config = dict(
    num_hidden_layers=8,
    hidden_size=192,
    n_experts=256,
    experts_per_token=4,
    d_expert=80,
    d_shared_expert=0,
    hidden_act='bilinear',
    moe_layers=[0, 1, 2, 3, 4, 5, 6, 7],
    router_score='softmax',
    normalize_top_k=False,
    routed_scale=13.6,
    balance_loss=0.0146,
    balance_bias=False,
    init_std_router=0.017,
    lr_router=0.00177,
    vocab_size=8192,
    norm='rmsnorm',
    norm_eps=1e-06,
    tie_word_embeddings='early',
    optimizer='soap_variant',
    learning_rate=0.00767,
    beta1=0.95,
    beta2=0.99,
    max_grad_norm=0.5,
    batch_tokens=131072,
    max_seq_len=256,
    train_tokens=438300000,
    max_steps=3344,
    dataset='wikipedia_en',
)
Below are experts of layer 5 (counted from 0) of a mixture-of-experts language model. Rows are named gate (a neuron's input weights, with its number), up (a neuron's input weights, with its number) and show model dimensions 96-143. Each number is 128 + 32 x the weight over its row's rms, rounded and kept within 0 to 255.
Before each expert's rows: a language model's description of what the expert responds to; "gets" lists some tokens that make up at least twice as much of what it gets as of all text. This comes from a sample of Wikipedia text that the model never trained on. Tokens count by the router's weight.

# expert 30
Blank space tokens after a pipe or comma preceding scores and figures in tables, e.g. tennis set scores 6–7, plus non-Latin script characters.
gets: " ", "–", "8", "%", "9", "6"
gate0 [202 126 100 101 140 117 147 229 151 167  85 136 136 117  79 130 141 102 143 159  97  44 137 147 120  83 204 106 134 176 167 123 146  93 157 127 170  79  84 116 118 115 126  77 182 109 152  97]
up0 [142 112 142 108  87 159 130 156 138  90 124 148 161 117  83 102  72 136  57  92 115  80 150 127 114 127 177 128 118 126 140 172  88 107 156  71 145 103 127 115  57 182 176  96 153 156 176  86]

# expert 61
Single capitals and letter pairs inside acronyms, radio call signs and gene names, such as KPWJ, WCTK, TRADD, BBC.
gets: "T", "P", "C", "L", "S", "D"
gate0 [ 97 118  91 122  99  82 159 181 163 116 115 123  89 103  95  86 116  72 174 169  74  69 176 116 148 133 179 124 110 127 133 132 138 116 101 176 102 117  63 121 118 130 159  81 128 127 147 153]
up0 [110  82 151 101 156 130 111 133 148 133  97 108 112  54 100  89  83 122  86 157 114 100 126 113  84 110 149 150 113 109 126 123  88  75 108  82  94 140 126 143 117 140 160  92 172 107 136 147]

# expert 4
The space token following a month name in dates, before the day or year, e.g. September 10, 14 July 2004, January 2, 2023.
gets: " ", " W", "25", "28", "30", "29"
gate0 [147 115 120 116 129 158 131 189 114 171 127  83  46 113 158  99 148 101 138 165 158 111 132 155  71 111 122 172 103 105 128 164 189 108 105 127 102  98 134 133 144 102 126  65 156 116 190 146]
up0 [167  57 174 119 130 176 141 142 157 100 166 106  72  58 176 144 121 147  64 134 126 123 121 135  96  78 116 143 130 142 144  77 114  98 128 118 114 169  93 130 134 132 170  93 162 172 198  83]

# expert 54
Blank space tokens in empty table cells just before a closing pipe at row end, plus word pieces like elf, ol, recogn.
gets: " ", "ol", "elf", "il", "al", "l"
gate0 [151 140 109 103  95  48 113 189 131 161 157 117 173 101  68 127  58  64 129 169 131  52 157 187 136 114 146 115 117 156 124 154 122 114 155 183  85  99  98 163  83 151 195 104 127 132 120 140]
up0 [117  80 110 172 118  94 121 130  90 128 141 115 112 117 107 142  75  87  74 134 123  97 102 172 139  77 158 143 145 117 126 111 110 125 170 141 110 129 120 149  66 126 118 150 128 146 192 121]

# expert 56
First letter or cluster of a word split off after quotes, line breaks or headings, such as h in "has", th in "this", B in Beatty.
gets: "M", "H", "D", " st", "T", "P"
gate0 [ 46 139 130 149  77 144 132 142 136 157 159 157 100  88 131 143 100 113 165 171 138  82 162 189  89 120 153 126 121 113 174 129 153 122 115 161 196 122 143 109 144  90 106 116 124 124 174 130]
up0 [126 101 123 193 137  99 169 131 138 125 169 115  80 135 171 168 115  87  69 148 110 146 158 177 121  89 158 109 117 126  71 109 115 121 169 151 100 122 116 188 127 116 119 141 157 144 130 104]

# expert 62
Latin suffixes in species names (-ensis, -atus, -alis) and separators in anatomical expression lists, such as "epithelium of lens"; "kidney; ventricular zone".
gets: ";", "us", " no", "is", "ia", "um"
gate0 [ 91  90 114 145 128  50 144 187 119 109  93 149  76  89  57 103 124  57 116 126 102  51 148 142 124 174 155 158 128 141 174 137 114 114 139 132 114  72 114 134 113 128 178 107 175  74 147  94]
up0 [148 122 103 130 113 135 153 165 143  92 128 130  53  86 112  78 127 116  67 109 153  49 139 132 137 146  94 127 120 144 174  83 105  90 167  77 160 158 152 114  95 145 122  99 127 137 146 141]

# expert 57
Blank space tokens in racing and curling score tables before numbers, and verb-start fragments in prose like br, gr(adually), rel(axed).
gets: " ", " even", " or", " br", " |\n", "\n"
gate0 [123 135 112 141  81 120 142 115 123 127  97 166 110  92 116 116 102 103 173 118  99  64 134 147 143 120 107 129 128  68  88 163 132  58 119 153 107 114 145 130 149 129  82  72 146  72 183 143]
up0 [127  92 100 131 113 137 155  88 121  96  72 148 114 120 176 121  69 121  75 114 106 108 127 149 109 113  80  99 151  74 151 153  91 156 165  94  87 147 119 158 100 132 116 112 112 155 100 130]